Experts of a small language model: 421M tokens.
Below are experts of layer 12 (counted from 0) of a mixture-of-experts language model. Rows are named router (the router's row for the expert), up (a neuron's input weights, with its number), down (a neuron's output weights, with its number) and show model dimensions 0-255. Each number is 128 + 32 x the weight over its row's rms, rounded and kept within 0 to 255. Numbers have three digits each.
After each expert's rows: a language model's description of what the expert responds to. This comes from a sample of Wikipedia text that the model never trained on.

# expert 10
router:097128165114152096071201119152109142129130157115080158162108155079136126116136098128176140116163127156138107116124098079139114093143152109164138127083123146071120158143078116136072155061150110108225117177139159162084175123186136115083120110164123107157134166137142123201124090126105128207120142126156143110173111075152148124174087116178077134111099109071068119115108123140057122135159115073095111101112151114143111116171151082152156142170098103092171180096096169152117080141143154182157122135127170189153121126066147123149112145130098183130087099119192103149152102134104117098138093108176084119152111161094189065179090183130061182121138024124166091136128123112153154149126126152155169165112113123136117146117183153120090130081116123084140185088135121142125091161090166
up2:168060129114109173130134107093160134177137141188135080145104175104123138131113074132128156145124124141197152130114129056106166167091105100105110169079122128108118145108140106128187158077131143145142143110118178064093086039086090136115099101108166107104125113166166153140120100164134114123108092115107121127113111140163100227145030174141117099135118102120107166128133150143090149105203228111102116112105135189158132126111087156172154113150105122112140102055110136168147100118136078106131096123148111191123112162165148117138103132138082176119144120107129160162131168126135163122129109114098138093085187054114121132147136105131143102162135094163122101064124166129048102188114096136046109072114162142140176168138079108138129178160150166137144111132123106169148148048102174
down2:159107088108054084132130178110099127127119142143136130122126101139156158092101146142126198143187185165084094146092166185177148070042173204098114126148103107130106178133134136110108141121137145158128224095160210159155126120134096149115068127148166143075169111125115104122144130178119137110168126142096130055109140139129176124146126119150161151185178110091119149067144127093101109151117132153131121160145117110132120071126146180119148117070139171122118168132097148159143127175178109163108106101139089123086161150121066119186127050113143109136112120166154178169157155138102155104179148100111125023177117115137094126181110142113117067113087151084159109137125152100115116146080081126151124075139140194125123140115078150153145121209152112146117108155095162094120181084139096
What it handles: Plural or collective nouns and determiners naming groups of people or things, such as players, teams, members, stations, plus "the" before place names.

# expert 3
router:118112177093162127082177107159165103050126127170125149138104250068106123107137144130133129146114157075136131096119090135106094143117115142130124117086169149107114148098137149071115151088124184169126128164130115124114209070168089090084132049127154119148151145121146076154115109110157065144125133130138122095157153119110110134158118139110137086105170127127142094119146140127112125123134155141132135092089155096148145140071128095150161094167174143104108163150013056121134142100141144097198150116145090121151178132081128049134160123122138110153124124128163105144120196076060121106148126169173111166146146122134157138076131158173150144067070089107140196171147187170146128132096106132141126119109118116192200041114113109153150128142159074136164154132159086147076130113088130
up2:116111139171139132160138136133146159126177125091158108118136168147115105183072113151157156141161118126077099170150110175125136199129113032155097110112184140115139102102114181140088156156064093140087148220078124140116146135160121129085167081090106168084082158168114219138150148139155116161118075086123147109132123094153158112098153147117125114151114105084080139141102102118128161116119117115125058126122105116122196111104112066169150058212160168099129101179114117119136125173129139140129145153178121163184167096087160110141150135164085142130118163169199144127102144159152052136158161113119158158111073135140177112169197134145182095107175120103132166120144114169167156183139127144188125137117164136090145113113152139123137204127085129162128106112092178068166123147095090
down2:131180093121139132186134151161142088130114131151180134120118157124150103159176161192177163133117190089140161085109168133089107109126113137061103131142125133104100099095137099167112129141082129132118054156139115150116119114126044102148123108112166094118096141186139076114108123169157110100111121133163148138139162102155164167157154135144156083203135160148149085148139148189108158131127153142170106092103076138144168110155098189122093166130093145105098167029125158122135099086127137157139158147035168170116159113180126129086140121167084113167126152091085127097133063115115117094090122114184162158178163099157138078075191069153110124242158113177116111051131116144085164086112143152111147138078132132151141151133139160127177133124149150151137196080150097129118134076121141
What it handles: Individual digits and decimal points inside numbers in tables and coordinates, like scores, times, percentages, ISBNs and degree values such as 53.346°W.

# expert 15
router:129134120149182094071148054121131127198129143125088139132216136144063135100122170148122167148161151133110088097115108100117107082138125151103120112145097138133124076125127169081143159091165107148130116113148086166114140142101099150086164137154165091149072080156123144150177102210137132147132138190142041110093085081158070104159106136088153176191142135112140114168134137173098125126168134148115090139109185076151086149171166121091142139156124086125143078144148053133168075134100104177125159160172167085103128160099207114152156083148162142117133132071140125109126146122087116159118106064133103149109150140115102175118107136178135165091056073099199094135111170155171151167091154124117138145153138143157136142136155109098084143126085075086171108113208122139105078123109159
up2:099137095062134182175126116137169106155185129082138127091106094105141127189104113154102210130131100130104118164106109080120120119152172153147153148138130094114087090147087193091126179099163152171074171135128145145138099124160125209105108119146193143121166110076139117103169098156118128160137165154074125087143122132182062160216134143141107185198079119175081133173165139134127130042116113146179045144145109131120121103126145122156139099094165095140150145159129111079140124106065065180121129107131114093057123133081115055131139147118179163168114103093110100111099117142088127140100149094151146144109132115118104163167103141071164107119125096193098097150094150093112124117115151095160113172132158113153139148134074138126116155155137072167151120112199100131083134196107093
down2:142160133079098080135092102140134166155110195150177096078143166121091035093153124216108084088104125115116187183167186147103100123070082114183153131138118138206124081122123150097142098137129170093135174197193090119171100150122163148181105129079066137133135161115078127129135136107117142113130132124120060155105106163116133167134130109131159084133135127142112136135060120176138189078154122134139194124166133138105125159150051073181108079155167112136168100160123132155134133139114129172130147123130106155093117129111088108156137114117164160122143163124130098141077138177130160198139132054155103157111111158112118135185122094153103091144088119126111135161127139095138134121157139094135101089161151128148057081100114126105047154175090130124109147075212126103146103122145072
What it handles: Abstract or general nouns and noun suffixes after the, a or his, such as development, life, education, -ation, -ing, -ism, allegations.

# expert 17
router:057126134102150123148168081129158152145136142209114123159077149089072115142082084129198124144129102121140111135143122042070062139112184153202218112142059123170139126079140124136089127099134173145141125151109135123124152115113121080106154107151157107105158110216084147122077102136143113104125132118122129083179145105194086060147143088165136130073112089113074132127118162148062171176143194063141131111074152104129166194131181135110091116098126121147083165108116149131098126148103128168123147158126189078168106145135147136098135113138174176144158111108129119127104103092135149167140092095112135171154198154154120109111115135126133162126127115129123095166093127189126134117176186145095125166071154192120144106129112120156171078193122145093105156129146129149079152125078102
up1:110113127134163144150119107174146113120160135169136131158143204113120113162111150049105172084200118116147130125117099136065076070108119158165129124107171090095134179118113124135188128111108069125147123122117123122082109172093140121145180164171077075162146177118122101117104171169099132077072184162110170129140115180088147161183104151149109080077118155201151122168156095115110086132110121122121119150095121097105114172140173136146146170106153105108163154095106166138148119106137095119136207127203099154096135125134120102122175150121210088195162112153191179116104074115127098117187151100144148183130134157184101105099122117109105064144186106137139092090076150100188144134141114104123136148156157082109152163149153080143144100140118100107115134109105079110157056088126047
down1:113082174157105099122125173106148141108103093071138111104084211082099110061057145130084155146140160090069165106146157076130121090145094139122128135074090090094124153070057158136139133104153110079152131140121143137174097112120187154095132115150094079123077119165141119129094114070157111124056175095160117177129122126099170177175114118119101167129151139112163128154154184111145119067122115131125113101182106067158120169135097126141152170048105103124143124104099105110148105121102141130164215115115082072110105126098210093116141138158088155113159124135166076151176078047156091089129179136126153173102074143138131154087157123118083120158105132072126084127149145197149100100162112118150108113183124107120178085102134154121137154173117123137126177105121088142159134160113081
What it handles: Country and city names, plus prepositions and pieces of Spanish, French or Italian names, such as France, Paris, de, in Marseille.

# expert 46
router:117073123153104143146113074137084127103110149099145165171124143192150134095114122110169179150182155151130091134095117092078105105118172138149173082101115116171090202116141124147134122138141164145168141120096076105152113124151111105106116087169186113135095169142099060118165191134133130141144122176114155157120087126158106115123104131159129122130162142075139068168097138148090117137153165121151073137099151140141172127124155145084196065124102088121136147183112106156180094195142128139168127159172172124166190135144144121056109169102069174126071099167133129061102162183128108078094071079099103157106230150115183132125158126166082171110121099109159085173076156152168110141128138124146105136106122110139140063147133108085105076168129065147178160158127109195110154156121147
up1:125102113163138143135034184118116044111168121146133089128138110161155139124168129118191230139091109128102089108152089086190123126107145163074152101195136080106100161147170153097117108144138130155080124123166138050148089186138124109153139157138132070171172159163129024155128127145133130145139101163112110160083106122204115123138107167158118092150153106056102086134143135199152144097139136108119097129115091160180171141169124126140174104145091081120122073160157093064160081132144076139176145126110171127087169068104091137137139117129092116100083115135122120101211143108092139128083108115121118143129174135096128110115081168143124163076110136067126148166077122118126120137075147087132142155137156115114118118118170144102131114116151083193180086130094172108110100145103148
down1:132151141122114115091136115120113068166120087166108120088101077186170122135138122176119103082121118161168130126137121141059126139170086143180136160133172150198124164089202117090135134134173114154122151129123122074117084130147128121058142157163113126080149129108094088130167122134083098124091089110125151090154087103101163130141131171137112173146081099107087143124183091181130141116101128161108141143127116122120150085135089084036128064160129057112089086126078076113174202123134081151117184117111104110098153175157171118121185185116085152138101125152098107086121139096141135125103132147153179104129135149161074136215145135132102153164153126165109133133128019181132131087056122104112149173131125181109130135159087114040076099138165146148135130081136150085110130114165163
What it handles: Initial letters or short fragments starting split-up words, often foreign names or transliterations, such as m in moins, p in piastres, M in Madhumasa.

# expert 0
router:113111078115153115101151133134154118129107156152089089163108145102153154062148141060158183107181109114152093115132082078089111045125135112125100120136099171124086144110111169107117151119120139154168125169124103105057159147106114099151200123158149114126118160158134202179116120136171200190142125172094150150093120055140132132142100075137091116097169134145151109127146154164088112129110100111136120087098143048138135141162141087086142168133125145058138137153125131115173082103097141176117087153206168096106201162072175130141107192138091166154093064124145091103087141112111134107154122101075122194033129183126118098106160164142102139140095103102123150134114117134181078129146136132125149154125141112094132137116136098177128053130127116050143118079185102096124175137085140
up2:121142073118130113181117136109144156168186121136108177164146160084163092136136110200111095123171155068093066148081060151130142113101165091088157112171151157132136165187115103152145113165100110093128214130162154110116180092092082187118136121137087151154034071135107120141122102153184115163119087123127127139141177176140129064144141168121148141162114103134021094108160184148093160162102156091115125066116096135113098105131128128182082128103222110073162123138088123079119151115118062145146081170061103086104171160073082111127147112121103091145114114118129103109094085113134169142049131112140130110128149132141162151134178154134107128089138140129164081090111149123127121127126129134101096088170144118113099116099123132138101108086060133158166182098135145098152145123162100
down2:166092123151114121082137077112137106144138135082102133169139160121112136178130122166073056110146108109068140116095133135078155145110149141080158114194147114145134145184130124170138088104084110107101143135092116150117180148214108177121163118120106172107137146161135103116132068149123087139140099140187145130102113152143082121104176139118128145110162123102054081101144172130171175150186107069140128156182195106155135148185170075159108105146156119147139110054091095093128128159103143113155082184217140148135139129156127130067140126202125120114125147148116172112136088109139117151135111192183145146101166101151151136195109161152101104168129169088145139180117155100118157080097119143153123114154113177108145178176125198131153089150107074194136072128068104167098106197128094
What it handles: Articles and possessive determiners starting a noun phrase in prose, usually after a preposition, such as the, a, his, its.

# expert 5
router:090052064120154128108131088087129133164082113107134142169157162177133138097151105187120108127152100121089106201080148085117065102116165146106150140163099136178133181181141123124121078085146109159156145115133092169053153147131019101146173132159124124138116149146125119162146123169132141132190110161164149151142138080146098148117094110118167132109121074177158093136131158136123196153119120138136088123110102084226162146143139124105130092167107138140178140155055115163106076119094093098153115121128152153100117118067164084129100159098151139139082112095226123174122087082129128167130148094173098138195108137122110132105167144158035172106147119118185138132071168125142139152086149173139118139098176147199110162111133082135146055123099118144123146108135139105103145120123158
up2:115118084131160194172135181124115122175162098129091126132126171120149163144080140131156116119139134138163118116138145103142156078160131178148117112103159127080134117098158079108101155139105162114138088113080114083151097131117127068111163143132070104091152049128131150141152159069143079169122165093144160127100089070122091084213157062125129130078105140148170118102115126098100130110124124140120144140113202124134110136110094189130098090081131122135148122089162183098088101163125156135140116205145146116092086106072084127106093101071062159098059165155176146075127106100160185219037149071156084098155137109109139165078131108153115100106101118125204162139119146150128101108109150152094118130161150107128091103081114114143121172061174108179124148163080127178143099122115100
down2:090163191099135162142160092134200199053183118143101113120112119112125127177136088096140122112149123103130073123145117058107158118082094135090147132142053154114119159124150066153124137161156108171109145117165132114148111098184036124132125132122158088068060183118173090158156128163101114118133152113158068123150122093117103157123109135236137102140136115082148140125129152156106128194166139110179124067153128122125102123170109105123151116147172124134161149091190120131137158117112121134192156093151146141162138105205145103155133101114062119128142067164112131128086090160190125135135130181154082113089122166119156158123112209090156133057168187161130139127100180130133154148142076180093103129057085139092143144110137130161094081144090152169145136085124106122136134111104152
What it handles: Spaces, pipes, digits and punctuation inside tables and lists, plus See in See also headings and football positions DF, MF, FW.

# expert 27
router:061133082146173098124074112158095161112167154152107192149184125163136150146126093144095154185101139078144183114085085114118077102114185150104134092127116111097151150145147110153137174098113115162132105154182136060112108154096134117117137108132119047163082190116108161132113124134158148136128118120141139124117077065125098094132074078151176147095128145120164130122136152189076185179155112169101087142095126084160164141134144134122100075165188110099160198115116116148130122078112161129134064178136136112171108130067133147151097102132134127164126125103111095089159118120131094094111121105108099162162120139115175138113153118109111101116152152177185124172120233167147101188139202104133127152145182148208142112135131164104087100132139098127129136073199112131216090085108172
up0:075100135142098173152142081187133101069148085128098090181204124120109117135113142170141119165133101120182145073155067150142104132112123134165147114181019115072120146092126162156117174086166151122096122147195092115076126143089119114118137128107151129097102195136131070156135167159141133097208168163095096156120054153135140155131137146079182120128123100056189124161053150121112141149164073138137129155111104129122095112080121131114133111094140087176102142152074108106133118119117088153145091117116118144161114077119088139125137136225143129152144136159091091109149096069134140113136066169142122094139113098092186104133115115127112160118159134058151093110127095108153161135102134075120159128115143085133119153084148095086152086120072087162154098112166145172192074168147147
down0:098140148098132113123184142164169122128123157089173108113111099133084118053176186138140132122133161060096144123109113179082137107064182131158066090155148156138094160101134128121120152062145103102119112050120138146131216167126117119068131132198112098120137119121086114094109074137109117128036087115133102140137169096147148145033082098108108124137094151122166108097137124148130146122125097227087122170117156149154097099105150127156054150117072096133146099109105141085137188100147142119159164133141101104067119122099128176134155095120130100123067172096112145139134160064143123133121087097087109133133194094179100131093164118181134137164133157179108081147178165097143160082099111135103192118113128132121150195068133100155148138130122154150120121090102115135122112165076185
What it handles: Full stops ending sentences, plus colons, dashes, quote marks and heading markers at phrase or section boundaries, such as ')., ".', '!', ===.

# expert 22
router:153143156121154068114190156149120120155061146073138153117089188120120140114137121100115099206118116092069117158127086144131141054092145110174108143062125129172141122109122152189143097125128146144152116165104147115153158104149151123044109073159115132162135105178111120177117144174186169162151132122175093085098124106100116151243059141131125148061132108100176133125136086144109175133131100167146140082173096153134154160104154109150146079177110128097155138127060059125136131094113133143154160145096129089146093144179123110044047130140099175131103073126119118097118111130039152103122095064109113149140126142098109093106135138139108093123154089111103154173130202133160112148109146133148105160108155147145119151151131106144090129089162147078161201164143093128153147178089116
up1:133116183166131163105138137110152139136104152137133142157114108060131134084178189142109164120118097148114106103132150160099066143124157113111118197107093150153160144092135180136109136142168166109124162107088119137122147079101127132090171105132127131211162063141097140123116135121193138143080116126133111166045123168093155125164151108076167191148140098177114211154145108181088138153101141101152095123166133089082152130131179128194145149158178212136157160097065095116154131161067092142124164134158198145175179127081125151155057086105104104125119093157110127186157073163106230162102186119120166144188082159124142151156140100160126116143134159116108141115141121120166158200162076116130140146133125166135135098124105169146117144089095082157156144130165155082132087128138128
down1:123131122050109117149121115124157088106126126095096102101134091127104093065096142115105139084124145149072091048145089079161111125065089126127137106145130146152097109137110116098158068078183087093106113117099141145127098159075111162088144124134047120158103173113132135135132058096104166109103109149107121125098100132132114136091127120088060064110079152086100066103122092121124051123067065155108105120102134080126103127090108169095106205103112118134092105108067101075073163123098129083086125111089124108098118141054125087122097114116085165094118139115148154126132126093105111126139095141116102089161095096100103100094136124068196147115096162095140060110137185098097080096117154156146119043114152088122077115121147147052169085127182103144092127093125090090138135109116092
What it handles: Digits in counts, scores and measurements, often in tables, plus unit words such as million, points, %, sq, °, as in attendance 5'3',187.

# expert 40
router:145109150131146084100130129177103107162086144191101048176150085171124165121106046060110135149143144119119132177144082080057166139157115144084146137118158112141119113152143153175141173110152100167113167131083130132088157109156071066164101114162202158122058139147123112177186171164127179124139100144136095154154083093159091107178094106170140082171117080142080093134085189196112109171110120115153136101141171147130159123144175112115096087125073185059136181093112097107116105164112123181134159109166124170165117118072146104125128117143108140113121106097153062143141107120099114113082107106170142156112157111124170146126083143115167156113178122125181137125110108172128109169111153136111071142119187190146103152160123100145072140117096117095171125083152072161151140157141077
up2:073069133120170130098135134124195074103081132133112144120102130189127098080149105142160157131083152167090117083130181088129186129085135143109086065105074107182170208147133155107124112110067103146119161154108126097135097095167115107131134157148137114098096133117098099071182135142103138116094119104145103107193120083134079168140139039135127120109181152110096152114093172196130121142153118119090147065143132160124113164136109168125140148185088123049189177094109104183165134126147200130108158045109083170149125125121133105120146107064136171129142200117105132097131127116125133172064116113154118139149134130154112095166153098128079127142092128147117092173108126113178125137121136129182075090145127141158104129143153130165117134104167085198098107169134139235100121126103168
down2:096124150086098151075072126117139107197129141120163099128133061065127078139123160104098112122127121071179134075103136207162062072189081165096157098095179125162128150111063154156150101118114150120120150144129109076179128076185116070134131146130103166054150059150115094140171158118139133095134089139118137067116109111196132132149124122191168150145132111107173159123108131163138102146142180148181149108158157109107128080110149087112081083141121104128135051179145126105119133195110117110097117176186096088129145105134115056165143119138104170154129073143163114145098096162136176076157139152146168114184168139117160132116120134105136131092184085122143123168146121104136109106153166088161140107070093117103117139155100134118178110105088194122106107124165116182165069158121098
What it handles: Colons, dashes, bullets and value starts after infobox field names, such as Structure type:, • Administrator, Website, Elevation, UTC.

# expert 12
router:092195054161139054079112126127058052129071188200068149212151162138105164128122090135178144146117084134099121123130125062106073101161134123122119075152086154143134129157137138118130152114124115169153149112115133122125121137105116080134160088129091091116130090118106107139100078133164111124203163149175097097121109106105094089176096069106053134081156157157140160174152160123119141112158140129107112176125114134105130154103161095113110084163113107116182151208100126149124155139087162136156098187169146120147162132107169117138119069134079118109137105125139137159157103109110155104130071178118096168168154157138128046162081133124120139081127159110127104186100143121138179134159191077156158133137159090137116108112094137192139099134148129067151186129150111143144192142143065
up1:083110127112115131069151139158068096205097221063107077141150122130145153103090102195085145154140117106129049125195116109135129146147145115116146172152139146152133117106122091216136116139175131106143121107146106120120161143104107132118143122135117113134103147149096158172081107195127142117119093183111100122183157175114090111081147147083128101102131090134125147137122105104086160103112125152166163146144166155156036135105089075164170114103133099104099122159124100134144134134125039189117190123115111125181162100141196170154118116156134114176139163130107141120152168103070107120162125139102041116171188138117111090150071110135097137093063100136103084152074123149098141103123126111086119115129121080076130153138090139146093117141142109113153096211173095131056109124055156
down1:097155092133173110090124133082096171114149150109111138096096141105171142120082108085141143078106131118070107152160110097105138119094149093149157120123123158146107125138098145168103135133074078103144130156085133146090142088090158143089179091093114143079217144146152130094107157123155110101113127084133183132107173164071129107087143113159113094154158072137108159131127149168130105099116115168129127120209070152133160133099097073164130142146096158173106137107113214121099166111159153200087111146064089097118108120154101084135156129111111106198102146127059116135120076106072129096126111114119123146086139096117119081103119083087108136148104095059116109186087107092045094095148083178091140139091109113060077095165096106115173094195176096139157137088132110163075111145103053
What it handles: Word pieces inside foreign personal, place and taxon names, often syllables like Ma, La, ha, a, as in Main-a, Xyph-os-ia.

# expert 13
router:099150065122142120052107174092063122089060161152064139157072128137162187134099100101110119096112178154157119109155100126128123100147137133125109130125127170129098212088112139043074143128162137137130132111136087137082189111098137102156181124143120134073105114136092100165093097132147110143145171117078082135165112098136099117153103137170120133084137106143119110165161164130088108194091105123139100119112168104119144167071171091114092134157111097067115196114093110163160137131126186145128113148128126060158103111111166127094118129142080188170118067178115147086069107114039142131129069139116114177092142179138123175145106161170108121144137111084181187128132158134134113147131113175170184155083153152090177155129146070099114076135139123096154210146134121134172136168125149
up1:100180105118099156126149122104119134131131129181127110082166214132163135108131085064075161129099089124119114149116094134186110101121000096116130169135128173121069149160123130094112089119093182145145131126124119113116174111145112110171100130148146091141098143109105136146111127150107134118131190086112184104093131164145145103121175159144156148116117118170135112079113144100164195145119166132068153114165122180145115094162148161078142122159145150051173149134099089139148176197154144174069147174142135127158138176106046128084107158036101086176147132127155129117100139113132103120119104118131120122085083143168202068110156133119143076123125168128100107158186170153107153157126096133137166140140085171180137109151133148159141129139047136130083129167127135099152085176165092
down1:146120161107092080117098129136106157111184205120120063163128148108113138101129113155192141157093109100179121117064157133099127079110089098173152127103141077139161190126092128106113157157123120089152059111086167186146104111133133131110121160164104107141167105120148142131133149083130141125118077146080131167146112148150118115151174152120105129128133109155117040137144136106185122087086147105058183129130103118075173106158092162130118102099156116108097044171143135110124062121126137064183137181078157179059089139120117115165131152116125089111088169148155121118173112114136100161104137159047134158110233132112088131070162136143087139046090120174122137145129143119131096127162139103046119165142136101144155141108104184120132128117094175140166124174067131125165179179119106
What it handles: Prefix-like words and nationality adjectives opening a compound or hyphenated word, such as non, pro, anti-, Anglo-, Russian, Al-, after the or of.

# expert 23
router:106143127118223102127168166102067114123096140157104151118155136142109187110120094145091096194077086078125100138100125143121111118125118161105136125157105116189101127115084094110123063111141149156166144180112101100081175153208131140124129101143124118169112130139068131189133097143121204077151151220128092177132084031139080089155111157074165156118093169142083083143118166195124137136140158096130109165127153107103140123131140108149045139118148153108125181153084087125088071087105180156124108140117159170140113137153137138134053150141146123120112132175127036087140131137179120129089109136131157161159140151131124175137077099072118137079114117073119109135123122112146116159133159201160185142107151145159171133111150106137153148134158121066164159066141112101133112136085126
up1:163143128146105100146141145122093163166099111122130085070104156090126156129193068005139112140118123132121143119135165130098114121151089133161139090158060123154115163094150134157121147127214085194133112106159123126117178165173123113144119185159138155115098135159157102115160123084134163096139093098190151152197124142115130113136128128143138109123078103124133129110117126170111103122177093118141193110119107096076082192162124160133142161113133126132135122130066096056113157160100088183133106155167187166134106197167120150178079126121177096086114080111129100117086088101160115086161112143085181161144142092162159132134154210116171123162086136172092098093148179159115126135096144118129203134113115142099113143207159110058149089133162098109181132084144080109122137175135168
down1:069188161120105144132116126073144138127146099168125150112115055135111161197112067116166158137150146113134129130157130083093128098149160164049122142143087098127134112160121064141165091106094118097053078160154134111144134092158099159146129180140083110118141119093099112199137106106133139137144112120092115192112124120121128145116205161114130137142167107152148102188079120178128148174068093174095151136103152142107132148086183148148088024106152087123163147118043089126145079153208160163126140124149123118097160081127158127142122138137153150098124111162101116124128091143062148140098173140104179127188175097177155139166100138123156157109118098146055090118139098139206127124090178132127190140085064105166136157155157187165132095119088155164145127120089171134107161122131146
What it handles: Commas and subordinating words that open a clause or phrase, such as as, that, which, when, where, if, even, because.

# expert 16
router:085136183173135099100159152191149124129093156128111171160167117097132133149094100077163096137136129133107088136154079088104064109078194120109103123081104149125098139106122085069129168135109075174119135108138092135128139101129098139085121116150153083151127145167160093168124108154163185156135203126123081087129081075155150102157119144134122179189181121121125096102073178133116082113179120132115132117134160137143152129134165124105174091177160148117190121194057151135134106165123096151125113136137236150178115155090132086072087102083108113112068114171140168120133104060138136155079081119074169161129096100140107168147149150149100147085166149133106150170096152165122152103159125172114098135153142060159095149129132155176132109165116089154182200123089093140128148085125064
up2:058133141135135141043136136144175068112137101110122096131158090142164120115134120113118179147180120196151050077142029164139163147139073110136124124133143064106105095093144095126112190132113138061094112168122105169123140186166135127098149091194183120127095127204105121156064136101142127127122139164133165116123156145172133174126125134108157109167155106121116069056123084132108102055153080163150134139138116130161115143099123118163098149091115116156118142103151172140173151081093113195183104183154103111159151119088132192098161147115111114107113118089114162144156123161079186096140147105107143160160112097085153148164132143166117146117144173121089125131155118137147142102113116160189191145082091075126091105143059090157127086134025157145119129128140127121070155151138143
down2:151078115127167044146151117228109115092103163111095132106139109160152154136149090150112200117125187141147130137043149136183124177129179109159129097167147156116182141090139164162139110108100125194132096124133131156180131118149045140179135085136134122132118142130122151126103109151080131116122099063110150151108089159134215120073134124074097122159123090131145122176106129099175196130142176215177143118160135080157160134116166128147149132136190140142077118146122118136152143151129133076119139132170119124097145153131123115154073154143146131177126154080181148160102122109199141141121051130119110050148165133067129113119173162137098151124140119153132133134133051067150117105110162094108175119127116144156097169065150201127137121127111149167117135144094138113163052174084127
What it handles: Bare space tokens, currency and sign symbols before figures in table cells, election results and infobox values, such as space before 1986, $, −.

# expert 8
router:129118116130124068106134074138089122086112139138088197130128154151180145018066127125120181141136067148120124128082121130144098156068173085136135084112125126154120147168162061131136059102157186152173140113150105068135080095207157073138173097113134128098123130123119131118088145141178203144145150147107123093117068132137120079159084124154102093121164095092131091097152101162120099133127138140126148187097139124162140122110118118138119078132094121114128107172102103113148095131108134134140138127158164119168160113132158106122093104078127180180075095137128139171092182105143164114111118103140071143111154159082182120175155184091104189054104111154087155169101124105176109138139132119197109140143156102160097080129157090191082101165174106143210178145138164159130102143082154
up2:117084118196121115089113107140133110109139112171112168122047086145136117121114122128156144103117109140114080132157137122178080113132121124141141134058136204109134127106123149156126120106131168134131096096146177160132143178145083117149130108102124160189125141123090156107136151152168172186173183175094130183128075152191171150094105151102141134086131123162117181140071108092070095141152126108115109134081107144098131055065131097087164071163076135062143154137086130089081106136045130161140153112123109117154093139110098065100083111092160150116125096140111132094085131095086123142074147126204066120111144160222121159197107105117115163107111031165126188157129131188153175078154104148164139153086127119181104106139086132136153128099101111150166126152125151143087113154116112
down2:128104104109111109164170140155120063144147146074134136163157126187128102128146115112110128085078091152098139124141085113196135046123139123099124131088173115079099144125104108093178137104127093093150116094086163137117146175151150105149090139137172122124097125128154112086093117176157193064039128091186078116155194130109156140176096104162109083176106119080068108139182070088114098152125187141107120108097156083159137085131126131126130088127096142111091130155172092130108226073118095201158174150133146131146136138123116115102151149131128181134156124129151112155092088152086125170106126163184127064125152159125097156131144083074110126104157153166119156096161077128152183139176117137155125115154140171111161154075090223164121108146180124167096149138105069132136137146102075
What it handles: Single capital letters or short capital pieces starting a proper name, often in table cells or lists, such as T(avon), N(ury), Sh(ang).

# expert 18
router:087142081128144143110122081151145124140142147159098130136120175146089124151085091120179135125171097151128124186096126107105120103103128144128147103091131131136116172124138166118109178084125098126174181132128026168084130195106161113166218093113166053093039133144107137149115152164161074134150187088149071129063067136086122101123109071142133088168168114107127127132138161193106098161166132101168092152104119090112134116136134089110165114131138135141205104091127088143167079186148156125152146164173183119109102115090183136121159131121128139118056149079114143142092107075085120142127115136100107190115102148116131124066100117173095135102126109106195080186148138112143089112154115179134121142075155196165149127152183174111107086116128130064156129122141141200135101116144130
up2:126075136086131117137144141120132139125124151105192114115129132090156212112111121082186120179164144179156121134138109115113178127138137108170129090147119139191123118111183113156116143120121084115186150157104173120098169144138100105124158069121066165120180145159111103143062142141102094115097139177165104111134088153072133055169147105118148184131142145146164096200065137144136159143123147085094084199114151083147119099137121175097103080106129126085157138111189096113113110176172170208098101129169098120120107049106131133155113122132090165103162117131102118053162074137110121085181137093094150190194077157178110123149122092130084112137129095109135110194147128117103115111154122102091091150155069139079130165155147063158109121138075092137066163109101127145177139134087160
down2:099162082114115060137184172148094125155065109125154106088149163125126126076062133104118139114101153106120089117077130104087134080126108165120159137110128160154134122175141100150109169150096112122129143088119145152081119179121119142126134098189108194182168133154147156106150132164147094129135172160152138119117153167188170071130165068127089180127163088092101132155163132106205077123094099082100142117127115136164079163202103114124163078108106156187085120191122162125095124087102085181156147167101160161087124096097155143088178135098108136108136130105163164148114124134121151122170124144120161186107121153195141121143103171069073093205111057149109108139147149124175139094110114165145102124150156033155148134142134111107128118109169119111070098178122111040133175129103169
What it handles: Head nouns for institutions, places and positions, often before "of", such as University, Department, School, committee, politician, Minister.

# expert 14
router:114161122192151046101129131098114112079146166113074135153110158127125141102102089130164102115057035122103095121112108152115110091098167137127157111133143156117030121105138085149144162079175139130146163125152129120146167137115140103133147133161190120114116084155169158182093094135132152129162124084149145149102136030169136085175115083134130080111145097176111128120127166183097174121181144135134142162121133092131108138130170115126086132149219165122152167153103125106125137098091171144170093165090165115134145111061145143141119085109137181128106106145146057122100171111063131162112104102111107160195122127105092099132101201050148166099084097085193105155132130133151100142177175135140119170095119105097139106163161081197092131188111106127132181151138151136139172127157168
up2:100073100088103041125186194164135088131154126171153169152077101085065043095141141149138107105105094110092091150123124113152193116101147102161135099146100101083145114181187113144140169092057148137102156148101101141105081111160063068068120105116150122122121142112075158119070099132186129145154112085150133131114063118165158142147141129125120167135135096083145107119074175106200088139098157106134047098111092113144107141160122087108089117150111133127113131122110172129162148193136105134131184114131110111130174134151130096147140160179129168100106088121100145135116141091096161075163150163115076133094108149143146147179187124103125066132124144136067132147193153177106144118152190126112101144199123111156163169152117073182124129125077120115093145133139130091083112156191115
down2:186114171157107118123119114084109134150178086100121165208108176126146077070118112199120108101154121120151104078126155091143128167123147149156149160061149121101113073152086114140108107066106142147143144103069168116176179088167153139102157100114128105132108093094162094147129127176093100137114154135127137111080104141140151128132171140178183149137124056090119099130121159206136096167030140141132127136142130135162136110135202139146119099131151154140126147073163125144137038109133161108121111084134165169138108116090149138121146074179130150136106145141134163129157089095157137131146085140155148177079156146172097086100140112134082194138083153158111160134184106168048158092075158158149111116127171120100154148160150131058137106063178129113142121112190142089062107099201118
What it handles: Prepositions that open a phrase after a noun or verb in narrative prose, such as at, from, in, of, with, during, between.